From a checkpoint of a small mixture-of-experts model trained on Wikipedia.
Size: 8 layers, width 384, vocabulary 50257, 255M parameters.
Experts: 256 experts in each of 8 layers, 96 GeGLU neurons an expert, 8 picks a token, a softmax router, a shared expert of 128 neurons.
Training: a variant of Muon for the experts, 8253 steps.
Below are experts of layer 5 (counted from 0) of a mixture-of-experts language model. Rows are named router (the router's row for the expert), gate (a neuron's input weights, with its number), up (a neuron's input weights, with its number), down (a neuron's output weights, with its number) and show model dimensions 128-255. Each number is 128 + 32 x the weight over its row's rms, rounded and kept within 0 to 255. Numbers have three digits each.
After each expert's rows: "raises" lists some tokens whose logits its average output raises strongly, later layers aside; "comes after" lists some tokens at least twice as common just before its tokens as in all text. This comes from a sample of Wikipedia text that the model never trained on. Tokens count by the router's weight.

# expert 76
router:111134123189169151071066182152150073116143140178113142186167111140136075140117106129135133184078152162178175108115112147105096142088115113187158094093112177133160122125164111126115115121203158139130146130161151194141076133192126142102092109131093122133167151110127136117099170164112113203113135087136098104126084158092084143065114099093136106089139123168135185158158118056083134102093
gate0:162185110108075136057157078116163129104133158145168129056121111088130101109113102183117152171115101110102101153090088180066127121139106083136097161148063199108114148151106121123092142077148137199199141113144126132146098130156044184068151167127118082140103154164192113166136090118135107110123119079179138097187065118091133101153127093077135149120120111100123159112093134124111189103176
up0:080136077136127150193117130150168123131081100142102152180164089161079101163164112124183092071118198181118183148098182155144158101130112139156093110069168068134107118089143119136058172149111115074108155137095106114180136107127188133132149121114122108128146104105147146171171146141109172080107109127101099062038119108159122128085133205163103152087183144137126210112155127188154091094101
down0:112084171111101069115133128104171122161146187177127099088191094158104138086139155142096110051131160108127139158149165092140145113102042118127105162135117129165156083085074117184117066149135191108078091175113133097156123079151173112137075130175151203124093116097107127122108114120154119090091184115155105201101086085160130108130115118112135173106100147173119122091125162122101128147166
gate1:144187112141075113174149097069078149143092096104133089133133135190217114089139148102136040137062101112110136147138136118136112149122191168141193154099125104119138108154120138145146143198100083124112191184177124144115069128130069148125104086150164098079114109124143160140127145142112118150100146148170171168137083109159116128120121045127134139142138125193164142133133105161117143151092
up1:154108158145165166101141129151134128101158077103134107057159158099067143179127128156139186070208161154146103139081180068147097109183154130078095101131154148192089151141172108172104153108142178113134134056128126124155174124149147084178144175214118129115119131082178148130087133158141133154177187124121073180184131139122160122137116142099157081135155170094080139150140169129163124113165
down1:141118129111170182197115137132174144163053190135197116142121101089087136118133136106107148120232168089141155188144117093102144103129129146125100138169085150095151130150159088093169172125155051094159110102156093076112100127115126152214196130099145074150100092062108153138188109116058165128111104136162122069123074089115133142161170118139077156134158041179118144121142149100139170094151
gate2:097160116153146106098098159104182098094140132165136101174166119158111082084181140146157101153091135069146128123139168127181126147158155133115083178087152121088126108066142133076144154158214145191121169151118085093168134138099121109088172107131107142124101148126123156090102162133102144152148123132141162144145132082112181139144180113130145149135152151140145111111100087137139137022055
up2:135113084145139108093182109117137149137062152116122185126160123171107103138178161104135141154107074124142179086135088197168107116148140152176138152125126169107117073170070103148090155140151117135107141143044158133141133118095138174145116137101123101134044111101109097107104121102117132163168128101202169149137104133172096112146130139070088149089143167121145138111135190133100141145071
down2:128151130113162181131125109125156084178151132190116115163106176156158087059114185105169128165143130105096071102183117131154127045086170107136145129153113156145091118131097118123151123110163101189112150094102138091096127113167100130153174108142125107122189129081096131103132130119104111102194167083128096129157145133078113199126091117119109116163180084104131151091146074128124143160078
raises: "\n", " ", "\n\n", " to", " and", " as"
comes after: " ", " 0", " |", " 1", " 2", " 3"

# expert 29
router:187115136131123119121146170185154109134186161142141122112114100112115128164140127128105145151145121153159125150152134140167136139086143161115072075155104144073130109113123115076134095111097152185152128145147106163134135107136118081070174118195109115121138062147140130134127083094127129128165200067167072132196091164124141113101111182163087154115182165046151116068159163126096104165155
gate0:134174097082151087100145107154121163145183186212149121194179105157145091120072129128087159088153139122100183156140156104134106087105134139137112159139111154105075087150127133131139138153111102183105137150117194144132147158059098081088076142195091117164106101127186104149154132189094138170080139104102147137159124107143121146109120111132179126098192202116114105110067088128134117184153
up0:128103182184157190101149125154153114170080045112118117094106118136090150158123149130135084107117146138143112128146141160103126118149139149144096121137168092109159132187137119206160149087103154073167122142116098102133174122149131186163158140087141113080161189198133178105070160102132168089130168153179138120120137186140125137159126154140102108115095032119194151166112177178119117131131
down0:131134126118172110108152088159161122167119127120161082111124149147215165155174159110141150124127127102062103188171104116156119130126124144100113139095124151114150132114167188127176100132151120150089113085155176143081049191108130112151070104103137136112104132087127123143142147127094154131124131102123174125097110124107118188087063121117108128142153192120132118082149153122149127123134
gate1:155157150118139125164081100116104129169111156118126088172132138115118132148108104143092125116141100196056160107087153137119116137106170159080089174153122082187124201162185205132109110112127150130153191132135180071147124149114102086144103083102158099151122143100137113183153121067143166111093153139123077131187132058095219182088108098147088147118192122168153181093116135112123065076126
up1:126116161141104181211136108158231139132152137182086114097146104076114103140168170134163127150087146094127178139144101145170093118154126221156119106125165100112131161163144165092112122141151116187104126121127142147095095180114113106123124113072165126116152111092173173202174154101098133120165149172161127187164169091226121098140159132091112177133138120149055108172140131125146093150135
down1:153120138084144135079174154167045083121104111156133185111119116158148094157134049152133118154113114105156147121157135162166173119140151083155189074117170184172161136102177130092107153131134097108108114107149177152132129113131155046121138154143102156116148139150139140131202180120182123135120110147120089095198101137157169091187083184100098138129095154178166157118156129168078088149151
gate2:119136115126073086062107154144112112139163148176119165164129163150157080192152092116162116163144163152159108131105208135142152132163092115148056130164162204048129102152139123162126159080143171138111143153129117129117151106074105136133148124120097115113188119138129115087176100134142108100067171123178161102159080104121141107086144137144119197134156104131114144118130132145149146112129
up2:136150127113049135140122171119096139177149141134043153093124133111165109125169107126158143149112131082098171093142127086138147185163099099146089129108110143109110046112140097088191101088100156099190079129164093100111167123082075093125129149127107121108164142090123115100145188144174138151122148137142128124076149128100135115150158130127176113149192058121132161100161142118124149130134
down2:129140133159197170111098106111161099103086126108184104147126115070097068104154007090118157100139048167141111111145133078107153119037084133176145090129152146159123116144128178194093134078128158149133171128098110091160119144110104039176155106153176133154159152130069108112105106157088121121124174107145144113126126101134087103144138111140190139122145111098109149147153099125127103113137
raises: "==See", "In", "The", "|", "==", "According"
comes after: "\n", " |", "===", " ==", " =", " ==="

# expert 56
router:123161135147184097100186185086156132139114080094129124100175095103144135159135086119100128076165114151103142059151101103139130146083112152094121145185097124093115142114157139174112122174205095063133179105075144097106142126115079103084130099155110207140136095172170102130095104149177173179088106119058119143065059106130108120142085098085076112160126102133139151181114106090154113099149
gate0:083178131113187094153095132126124145138105122113116147144207122077141097111160145085127133135155101125154167174138184089145117119099124130141142159141176116073100150184118158126181154146194137141114067090132112166152117131096157173109126186124108154130101120198126065148122146096162145118089120102173059152195112085103164105077110140183126145161109148114121146132141116156149088137136
up0:139145148185150100157116112127101125114102134136110120150128144088164031102096129079113057092101173173108142092128142070096091134120107196110137089157167112132052167134114151143155101152170083084116176111162099132129044088116088141061094139172092121135123070218138089171107152111171149133133176079143101131105138136151107115099168115130117178152084139103123124149148166076173110108125
down0:132166132077127087111088139114140167113140150156105100039174101150105146142123145212162100118184088163127106121096165188163076129134146128147125152174095116095064142090151125116132133140112106099115123133101139112142148082203135131118144060122061122179160146137130152087182178119134146143104107153085124119153084129098104180128093114165110132103089145122148206141068122070133141114140
gate1:119127133085165103123121116132119133126045115189124137148103126112120070120123132128134073099132093178141165082093121079108139133130109091092137126120134131147122173052130140146155100173203111140154146124148159093085136172125137117060114159126151177152156147176091093134157170129076126125137102117103089118140137079122106140148106119162174118129144132085151103084176160140143119126143
up1:144131111179086127132106125105182126128130163125090158114171115153156145094118121129143108156129112097089068105157150153145093128114108103137110104185096125082129133187087162115090143107127123100099118145129112101189153148158187094165168111107118089119166078087136114131147079120133130126139151097107172151065156131121148116115118179098118154146112137176125115194092129101127118129138
down1:138096146097122121135110078176126146129118186139186126129100141155104080099221105157140131099079079127141166143182163205096156197127128138109169174129135123123136124130172134105146127115083113168096107133143143136124179106108123200177117142081127187107186113114111132076156187108125111092130078135130101113181106152087118108110122139161103087117129062064101134124175130176136184155198
gate2:150113117076147115137155141122048108123140150124101112176106162095136081114150127089122117116134084148116092126144055111149090131171144151100143123165107107157099123049203102122150122113123086161161125083113216086152122050107128079131055132129226194127126058152135210178143186145107075078121140143118200126074174169128105131099154196099122117073154074144163146105129126145166134136145
up2:119115144114099128111155120135137125098160146200117108139123159107086120143137112163101103111146190111135135157132108142174118105130143078060124109120115155160113156164036157118126188121154176152038098168135116144135108143130056118085137148158085138153150143137065060069150113122114095125084108134118145127191122139158162123127146093200136120178140174087047132209104146141125192123201
down2:189139127144184109107122116072153082102104134137061170114169077075159070167126196173158219171108133106135119132143116152092109096106077155161178118150172073114144167111143106115193118118064096100119187135119121075164157157139098199122170142135101197174122082048126125090129162128135130128126171118098117104104121168172102079195149106096015129139145124118129084172079091160130095106157
raises: " same", " latter", " last"
comes after: " in", " of", " to", " for", " at", " on"

# expert 139
router:171146091180161057102148173145142127142159109091149146071148167175122128202120095100078146067131146171190115089089186159192131108136185122166083097081154085094102157168138075089083169092136099127155156075070091150101152126146135104154160089114163153122140156090150169195151139128164126119135140124171102125160181148131111109101087085146147093092155129115151119107083124110117078153146
gate0:147139119142104109153065124113079128174144165177121090150164105153109126096049178134120177112130166102211093118086141113171114158065127158117086114191117142114157102112138162132147113086115120121098098129124102164104117164118151165187127160117155132102123117127160116049119090163152100117148197119157111103177190148105106155125133128135174097139109125153131143152182108107094184127172
up0:111172110105149137091059096145127062143132122164174135086196098145125135111059133101168171126078193078131091061117120142200092174126169147109097099154131119138153129103137084114084161145075174160158143099154096179156157140098156091138092191154114164122114134127174167103107092147138132089146115151165128133131128080078116069105099071067147126153136092117132099131175087064144216057181
down0:145140142112066181160085133145093116094123109132122106139134145142137124173111113155161101139128136115133154159130097107128127080142119126112148179111118090122154135124130078045103063136111110152139116127161111114174131096132083110122210136134164169202147151158147099137072122168099132095190126098129128156097094088145103135073112151118108126125150108143139091068131114152111094103065
gate1:161116135146133067079175157154080140089123114106174151110102094164154181107114124108161168181101103106161124135058118197122137107138169194119143117143149136130116136128160129151161133170139091143186178092104128128140100145216155120117179112089173084136115152113155149150157141060127118120158140098162095113159157126158104113083135149151150054126119182142153076162108079108131157103166
up1:149093134134117123069135125137127145138125097089143187129184090142095119097099105196118128105155135119095086135112128126096151111171111116086119125164124187127113138156121096190134142106082137068162101091164112111132152115139153177170153132146100171142134212129124000137157139120050147190147142117159109089166167106159135147108099150126082152156070098100153108142098155101185120169095
down1:152112155086112098172105142131156124212118168138123142105108194147127075145177085153176139132106122090152148150130104146162125189112173116149158032104130122080143133135143172153130163140154089071113220150180132169165081123177125099124112082148143162176075198146128151168151194093137060079085154122075141089098136131158057093159167120090146124121109151107035159127139183132148115154126
gate2:113155179143096134107120149133108109145141152122117141133194169128095060121118140149135103127160111131060181081166066165065094157147101138141073112157102123108117167098068166128106142151163102168151196068168099123080204087129110150097128122109091112093139141147190096109043137166125149129153139060147089133122104165114087077124108164096108152129191134169118130148175145127149064179167
up2:189094125101107137114156122171067152112068104125085191169107089135144123151161126139106192156158121125124104140146092165100152103094150102092121096147153157107137170109118130107129102145103094152115116095037098081162044136070155083133116155092133121163132065098136105155127152098151151064120133104108106125110071160134097082144145188106160152206083116140160060138142140150134154082133
down2:132107057173171147082118120156181118113165140115173144200190161091148126104133121104113139137127119195151099106128144121123094162153127117129095122100128193057137170101118125120134106146086075165128101137070108101172129196093142084175123158143200143153128135085226165171087137019113108092138141189129143169141081127098100153103123149138137108113142159158159138148138165139212145111120
raises: "\n", "The", "|", "In", "Other", "S"
comes after: " |", ".", "===", " ==", "==", " ==="

# expert 200
router:071123106123174130113150087140158145075114179109103137159154174124132158140159121120168100128135167132085079093142116200115126143134139063137149142138113146115160109084119093123102158177118109102144157165145157149153164137151145141077130171103152177145149111099084124089065104153074147094088142134127135087123117192140182088074156128165117089094132090119135086154103111072104145060137
gate0:154094123205128146158175155192094160144185128054071137170177165136115102145104118115201127120089132152087142137086152155189218146121112122160157150153127147150114168143153144093154165172117135052102172131073149076083088129085109143099155024145153122157170128136095126128135089116120109063096122121185122166114112119069117130099112149136098195167122091119121074128151161103088124111093
up0:218091141136161092134146120219054111162187172158097151207149148144158119105115153128154075116160101184088139161098103112139167142146156127127136171115148127118142161137148173101147212157130111051114112124144180108071080150126131105142140080117156108114142097141053164121123073108101108077132127166198107090193067111086105133147104113151105145186155056134132160156135163142122121141088
down0:093103105100096143182182135143102083092152130119066135081124112130102131075111092100169133156136146111166106145052158098118154119157122118123112098062126142118155096073160199079107117117075121146124150149105137232132132140105075138136139170079125140161101108123095127138132169147078150107125154134133125109104164181115130124140121141099089129102128158174160122089137184103095108129161
gate1:134140106149144155146136095107109205150129126132147087099141117048133132171111163121145097155154158120148138082103121079132126101200123126183194117090110089142136151164128097163136111076142133122129125156164141109171092143129069094115106153121128116169147121135152146147138167135126124164085185134105185058131130099145146132136177132113166089115118133177190115148119177137139145161164
up1:114133158145108091080143119094158080154174172121111131127115086180132101118120138127069118123110146116167094153089159132092149112135182178111101128124146092129092083146177159102127190137124104132088143117155125133149133062211141093131204096093126134115101115101156198100107105089110161124194114078117086185192131188104070117149124076137083190154136162112050118115179114137101101136069
down1:124162114197083138102124163089101117128145139107141151190183161163124154085181062097119085159119095063113151125091166098153102111154169096154096132164167090124093110131151148142128100087116157147153131144163161124106078123122111174135213148135166117157172122125134139107126101118106173147174116100147121083108163116155077145112156085144138112184092135135076063128148112119134100121153
gate2:108139110131159167108124128178118124173175131191119118038116157095137150122106137127201129109122076105180131094088112130093072130069072094094137131111122170061170152179117120179177166123104160099095082122082083103101113181152164160089125167115125081122117157119105091116110136117152078142174101136118140077159157177114064149110170204181100086085180126163089153136069128083106082152182
up2:101177126097181111080157190141098164161127110167132175103139153096080149153082084186207113094153093150165170131080141131117123161104111128117090106091144180069193149156122185226203104140159077133136126103117108112082087156138109135089130145111170129151180149126131094111108173084141103124171144152138149076154131118108100103170158168127105123103101119152084128142131116153110147082163
down2:140125129085118130098142117093090117094132124108086090134143123084077091129047122119129187158144128065128146139143136122130107132102101087112116151158156110078165168113199100162067153085101142109140112142164095135226145187090090076132152104188133118172142145101112109119103184149156073112106102153074134167116100145123161124117159127129107117136112166132082134164101105117151094068060
raises: "32", "41", "33", "28", ".8", " |"
comes after: " |", "|", ";", " Total:", " 2,", " /"

# expert 137
router:137114128142146094104188125143118134100106170091118084097183161087159158155158118137184182112142162135126173093128168078084091150078087093106139119095171151107158108104116108141095117148103062164136182165072147160128174107152108106094145117106145139084176086071105093125067130130123145064091107150158132171124168125220092114073163115061090178094103055177168153143118131148101138069140
gate0:145154138121122143125117145192157154193152091117055119123117106130133146111114112143173105114174090128185141128166148148224129159158137148145119090143127115156129112149108141135138122118145088141153126186083109149084170109126188169128119147201106084113113102100084110132048153124154182116148077103208125100144120107112075129103131123078104188139163116094091159040196099135118088157089
up0:096127127180171130161139125125121142126113061117152163130119175140092076162137188063134082101142132097175093132097143112206158108124119174123152177128146140102161125104156206125154071194145039157127136169144123154199137185112075136158111152162114157118107073114113126131147164178146125111077095108127116151115154159115121200122089122110101117147089145138124146056062138125072157170223
down0:174099113091147121111093142117190165130115139105107070111144093103162157095057114140165081116144144142158164142151132201099153154106109149147164178133116145141133154124174126172129142134158156145140118144128161117064194141061110080138083183108078082125118110102185109145126143106168104132101153146181063142170163093147168131117086134140098135159084064154155132050174132125095158115109
gate1:130157043082132131133121176166067168150139182109137121146122127075150123102123135095157110122154134124112167141143112076120161143076152139085190103184132092107123133136110094092133114137126142075062167160152105178079159143116060080104146124175159132158221057090136063163109145161080128075128151074155119111135149141086075124109141123148156098129113215162143088135114095143151137097084
up1:116102141114159183076160087112107102147159087090132090114130152111113124159167139060107123089104118107104121063166101157163097125136108129104167063086119165133167155151151100077106177148085160137129176146117138122117090134141082112078183169108113101106132170093144141154094116157102165168128110079086154077147081102097083161158085186182163080135082157087186086153153076122158177130147
down1:181104061092126082186126091132097183137169142103089103122194134159117108115125107153145138144069139135157072175111118152108135159090125101142093122118101115128120123134139107081123207134149136139196123177095123137083144092103113104104126155157096087061150085131134098102106147181135098150148038103109161097145126090131104093117129108160148206144118070142138164138127102078162118129109
gate2:151112114148126124151103145159188174131130125136169164165099055106121067120113109184160165126114151165111143126117152101147136151151088171159179137144105117133155126094147118107115133090126148122143155137178130142136187154084146100130122109127043133152138099168127105143118155078116145157173125172184177139104121132133077099123147104093141159155118084136203105081150169094096136161091
up2:174116115120096139164160178196179202155139149143152149151170119126166069113114156172114120111116134115117136185113169157170157137172119098128166129156047141137086122142152155170140123122106114114102171094140081126154147181074172128109166183084121142118162166108143099141168186097078163121162108168129145159076108113119157075135138111160172118173123077138181113062095147116122135114169
down2:129072133125120068142163172136136125160050167148109099159137060138134185098163135159140098113122129152107086108181140106097108159132096163127149095150174148111151131134127104092088066169171142118055133142143123161135152058140118089113103070135116085119179094118135115135097123108086081135132102080086190138150170130124026122079130170117171172112114149102136140140095155133066134143150
raises: "50", "30", "40", "20", "25", "41"
comes after: " |", "|", " $", "(", " 2,", "^{"

# expert 7
router:147140109119139144130091158118168179115145153142160123187088149161115118136141114183099100157097118116091153129149193153127118148115110109181171162150141110155132146200127177111136081128162064174148171148156111110134135190154152086092127120102110132133230085106122115145132143157129168051180155125125155108100116074102129146098107137166098190146152142156084140105110153150134113187156
gate0:090134108159125176141122146137127121138167107119077144187141103172169166130076116109147146089102212101082117192143143168158133109159113093133084209149096140056141119120106111138164140081173093125108141119105091097123123126157035140129151120177124107127154105199132155118116167099145114123069089140117131109105167125140146150137140134160128102137190143109070114073203092152102126172122
up0:124159189168109103120114147149095141124140123125143061171101106087179050135146107198111161073096118107107128212085148150120112076188157115090127102141129128151071073171124141135174098164077152093090154091178190127112083083127106133155113091114130152178083127161089120137108094105108118135148144094120085096114105158128105078172092203171097224196147168117173182175112174157185093151145
down0:127090181134122139099081156019209159173120104093167057114172158106085121145083153151111150163152130181161099121183070159073095091127145147202135119142124101138096095116161124096160091178142090106153103109112082100027128109132125149131137090164110141117129105131166080150158144174101120104096094115126136082110092089112068161118098152045100092145161132086139115156159163129185184081105
gate1:094137147154180109093138171136114159129099067164115054076137127126103114143120160137110151178187152119132122126050091208166104082105095171178116167079135124066100149118135141112131117136068118166107129154060112095096116186125109109103153149144136086205082181123104124147082142069148106118129092097075093109137087109122095136104136052142097143135192180157116117093137132084136150112158
up1:161146147151135129129135112080098149056099098167095101164071081137111097126079149141075099159096161147101157167107110097146141166136111157108124138090108069140112104145163123160181137127116138087129111102151109162122179196086208117144154031154222069077127070132086158099156135129054136202097134086162111106161179148133116179129149152191107176078129076115089136118148172077141097104156
down1:122085127161078131182121186150093134111159115091124130149156089193081111138179170107053121120149178125145149129191099111104079109125151104112150125113143162146112157100050158107135199116143075097160092109125132098145101120149162151129086098129125123073118176088082182105149136096157078118118062112147132154090167159112150135138101130118114106119153148145163128095169186149178152188159
gate2:140123150112120132102099138115110129191085071160070167094177115117158153099102131169144084107149104111128127136097113140123197111110191093127200144149113104134199113109143181139137126097142177110090138122133187119104131165187090120074063164122129075152124160075098154134070131164160174147156112101133124133110121118164043096149167152164161094140099082111067133052078112069148106107095
up2:075077107135072158180142107112128136104104172091236129121105163165132133135154179108146188121141103140088123106173107136105104106103151127120066098112131172098063107156156061130102141168107139104202146106132111128158125113115122104170187114179159202067141098144157097103107150115099109084141179087142079136115084169126213160088096096098158130154081169126176144197157138152133108097118
down2:148137167131078146116092149133190125134086114136134103127115140159143136132147068104128137141144145093142201118089120131123122093091117178118112114132139106143141178111156130158144087142131086106139125110136174156159125154139137115100142123059127094142118131083109126191158156132104113127115144160110090102135114139117069135152139081116099109131176149105169114171117164131105090086108
raises: " |", "ity.", " or", "\".", " and", "."
comes after: " |", "|", " United", " Sheet", " Rank", " silver"

# expert 187
router:191131129156126106089126161188122122064092144108144176104148146092191185125151088091143057112126089123086126150119133090129129137079120151167139133144195122140127145116149100107143109146131062147113159188162160139186121162126182098087143128043173132172128105119092143144137133112106118070092118182142174148201173094086161106074146085146112120188122105137150116212163119103100175147088
gate0:121149150124105142116121104071110095101142168025141117099100070089130127139106100114218163078071129138124093082184171115084130162152162200091116177165161091131103167102143135100160091160111135125076140142101150171126139093145107063057131152074121120100165143119154098138068092079127140140113102163121170106139158155139096154163107088104119098176131153169117075125052149130104139114088
up0:149097163110124143107145134103106116093084148091143123124159047151138074167116147195132129094143111169197133078174143103143070122098146196150136115107119037158071132168109129108148145166157131158114155131089056130090159106173078124148137107121099094097139152140120123164170126147150149116142131088096197137153115105131094120117127141100122134116174123138168080152108124140160165108140
down0:132128066077095129142171130097157130094133126160138151122176169122123137116134128106204159101158119049132120121117131169124131124079113048119080100149091095157128145197144113084075066125178106130114114133112064115109129178149135126136147130168156172147154093079134118071122119115098111135137141128129108129164117183191154193122077136088078124087092104119125111132101157146119143132115
gate1:165161180079153152177097153103137197131145142112110150175091105187144179099113181131152078181112109173133156171208143096128139126129168081132118143081147173141129184141156149080118123125128080123135149113189121157194107102100165196149151199090140095203159122094158172113140176174120202134097075114132149137090132112108092080075178131092080095126139150093186188115157113091099116094126
up1:132188119156107173151116165128150065115130118136151179120114138188165150150126068155126056120092112182135150169098210140061124190165179078137125101067139117090134141140069101134135179132108134181197160076158153140189112152119130145137124120105116086180160168136169109152157121176193191158133139173068114140108180138099126154130108158125107056121157119136139125099116128121127065138153
down1:180122127109158115136158114108116141196097104095137152153123128115153087119114089114119170093101116125058111147166182185131115120097082123086186117147208162101149155188148152144107138125162136185105154154105156109102130091140147104147151133109085108141118091155106179112118125094125156122121181100192171158088155149116106155159138106203142136142172167104149087134199138116116124147190
gate2:050151123162134146148071179113149165073141073074137180132119116118149098175113101125096131121133158095160110164101170105157106121131117147094141064070107135071112123123067079111058154102123123129105107168150094164120114091141148111124140138151111174123112122131151131089081067116178109184068119150109165110070148172106146121134133082170117112166223116124126097122131132133125111143071
up2:132144148138086120076113126115167142117102122121162111141160131149150130134127092094081127066102124108178170157125122132100097148147126114101137085120171193090147121157094132171130119111185117112154086166171129163104159112116156113157071181218142188114107119120134105115078147091113137190170161198158129119170177150106172137141091072143193097128161146106135126146142123169095180109137
down2:122143136132125119119114098134119104113122121129115089089229090099181221120179141069126188132124115095081104119150160103193140184174125131147137121185140187123147126169192142087117177143116103107152120107097159113117081130115138099124095169170157153146086114144149137136069077085133111103149107089135101143167153108118119210161101184093172144123093110113116200113142164066177150112132
raises: " |", "\n", "===", "0,", " which"
comes after: " |", "|", " Route", " No.", " US", " W"

# expert 254
router:142107152116127205137160131135059068183116131169068143129135123082137118123151126116196146148147109108099120089145119147085117145145102130082200095122162183147089129166124086083063137131120110108104170169149148108116115155159071193160170074127153151116179115130080111153096185108096079192112097128078145098094098133098138104186114149186120083137168152155161169170092113104086080158097
gate0:146190085159136095127128084142104142178130089117104145094064150063085129078138180066154153135090054099112101086160089138119141085074123149116138138101089194178089143115110169167073121089189131161177131109152159102138152129139117132116176128119126106081152105111183073111121114141144134118139136091155128116110133158079087130072170122137082096187120125180127161156058124113109122118151
up0:114149125166116118156159065169121135139147124152137104112086113087085085114129183112151161161097068100056081133140101117106126082096137091182137100112089150175076150078139173153068181110157135182169142142133103089152138137143098123161166105136145130082143104116121116133117132086112163055124088153131156137089120103121129094107129076170089087136099153140168126094116161089149125118124
down0:125074129138094144119098087168106154180104154128118079107104098161066168113141033127135088148140137139055176117145098150124099070120116055137154121091108184094140159078094158132113130156144195158127153118151071122148120144148169111176139058138206135087145118152164128168081130155121180189135072172136129135077137080094138141110099123125103099114102216096132163102088147123074085089105
gate1:118162137127118163080073116118141174134111136188081148155139135154137176134109111104074161178128109113044100118097084147122126113152124132095124109135161142106084133086116067161123082126087164108158077129094075100185129142161129150149171091131097117061113140097113067156082126182141128140112108162105071091121071109154098124105147145157118111152114148133145131126136137099129121131084
up1:090144131117121189060108131137160153124117125161165165136090099131170164140097208105132134095111128147146127152123175177127174166152149150143185045135104142052143136145117085087078184135146141135181162048165113119128073093142104122187084117178103095117092072149128084151168141178188138147144135126093111126100116100069116136091100155093147129113188129088129166185140111140123153146137
down1:128117120160106190133057160150144218127074097109103143129158126084087107160163135093129137103123136124082059144146098182159136156067166132158073212158124134157050102128173139144115126103154103212145133133093099129131130130134104163190134149129098097113131123129161121129131124067084178081158088086116130057103131140175086160089154061090120097129089154131186119128075188145123132115127
gate2:142146222107158128175110152121115115122195088160137151079137081117164086126120132140106122139113146154165142131122140115149175197140137149142094130092154066147142097124116172124111126149075151093119114152128156119103143104156133140163112160160127073125136132134158134150100123189115088168132151156128150133132166115133188117150095168103128106142108206151137067174122159162172074134105
up2:114096173132181146168160129085129149105146089097088117131160086124121111113106141123114160211103106135119126070100116123093118132146109177043146123106184048145132151131153140056134137139140083104141075131108130084104168162148144129183113171101100155157105111140131125115113143149150074133162130177078112138151172121124158167161106180112100175105128133161093154171119145152124135163126
down2:147111098096144144099100105127168125095180173087116180133074074090133197103183120060175130133140141093094142134152187149122043079104136110125111136131162132104151180070127155157173079119126126148115177137122110117106203150125142090145153137206055097175107091160149095154115118059122121209180107132097138103127124120171080159111142107166107140153137160157136091076170088130152093089137
raises: " of", " and", " in", " on", " at", " with"
comes after: " the", " a", " The", "'s", " his", " an"

# expert 72
router:146142142162116126138132112134059098193083133129098119120080108095143118188157107092163105196163119131094138069128126145133158157163096156096142096107131148178144131123126085090050110077113087134111169147118160110092119156187096211165129070095149156112175148105075134109148114151064117187131104086100081113063106084078192115143158130161116109139113122108183119141127107121064067138110
gate0:095137132177115139130079133125159117114161096074129185120135033146040142136162139085098132148166118121155160134162104178184152086140108134141220116117168179102141191059076091156121100127113082161128185160151124124103146148132047122111099162126144047096179113149138148182128101155137119169154083115104100113115133122128106134131198133190175128146113143143073079140084147052097060132123
up0:133151084189098063153115147104103140093145111136160150140100088127052102151169152116129125129128092183154153139139136183111108131183140162162167109130126152093120129086144045090073121117110127137205131093033086142074062160106079118127068103144137108110169104100121143181116067170184112182090052125058132117119133152112153108160142163107165086105115102114114139168093129113144094127107
down0:108107208180121060109141146133116113076085089134035147118128138121110094077146124092122106102154143080053152159124133122122088149042118109108134112116187102107127109119120210121134156125158096119070099153088130162128098106134056132166101106178094141069112152153146083146100125098150152157081127132131108171154161117158120191119116134168135180084156116107109048121191086131145128198169
gate1:159102111102083138153126121147130123174079135161100152130097127107137140191068064098168095137132118138129095190076161119127131043168093163110101140075142125140114149126153085162089173148155168162143109062131087106116217099183098091193083055128118135114186094127115111118144126171106135142128146125125091104122094129134131128176121142144152187146141114152131143173093119108114097060195
up1:134074150178179173178124133179089111070114116119149117131129121117156139152111180091076053125184192109106135177125083117117114064142108069111088140097067161164082135103157110195121121104192152133162143083140100155129165148135146095151149094081117161199110156102092118132139103129119078117139133139164115116092160122139143162125113173101121133134164103034136107138092122123127074162113
down1:140158149091122123169127125178136176083162093136106106178129104052126082146193092119126072157164106119116146136114108165092137141140049133093145089097115122178136159130143146174084104118151104131145126153155158166064125086122161162208168101185089182157106098120148167132126127113137097118092142124139188173137133107142126101139113141101219111126197107071158148158098116146130094110130
gate2:122171097154151140152088121098161132159161164163171124178096175135149149152116148142140184178107143141096147170117057172106147123151076098080058125117098188131076104112160132092117107129148192124146126110176068080195121106160106139122112121131125177132157082108115102089148147125165125171151164136058140130091084131126180113140174168163175137083164133149086065183138122071188128081062
up2:092179182110177165112179106040172081134123135111099091132087166169119106187128098109113144187119080131090166131119122112098141098197080052159178089126159106105172064140108137078168154128109145103176076072083095085169130089133115154171151045156128151154100093099112137152157078100091176149133167166066077065144125136110106166139127150104158126067205100134134102146107118175126127143138
down2:135110137086134110120105166142156049126078127116099142132113095123110137108113106115120082165134112158108146111154098106181133137157150122110159209144065140162117078131176170082160144152108169137135149189087149128159138174134106154142098131172106126089081096202091125180133060149139133097145078131130137131157148133112075097049022167135158102124120129136154108126167089102119125138107
raises: " of", " and", " for", " in", ";", " by"
comes after: " the", " their", " his", "'s", " its", " a"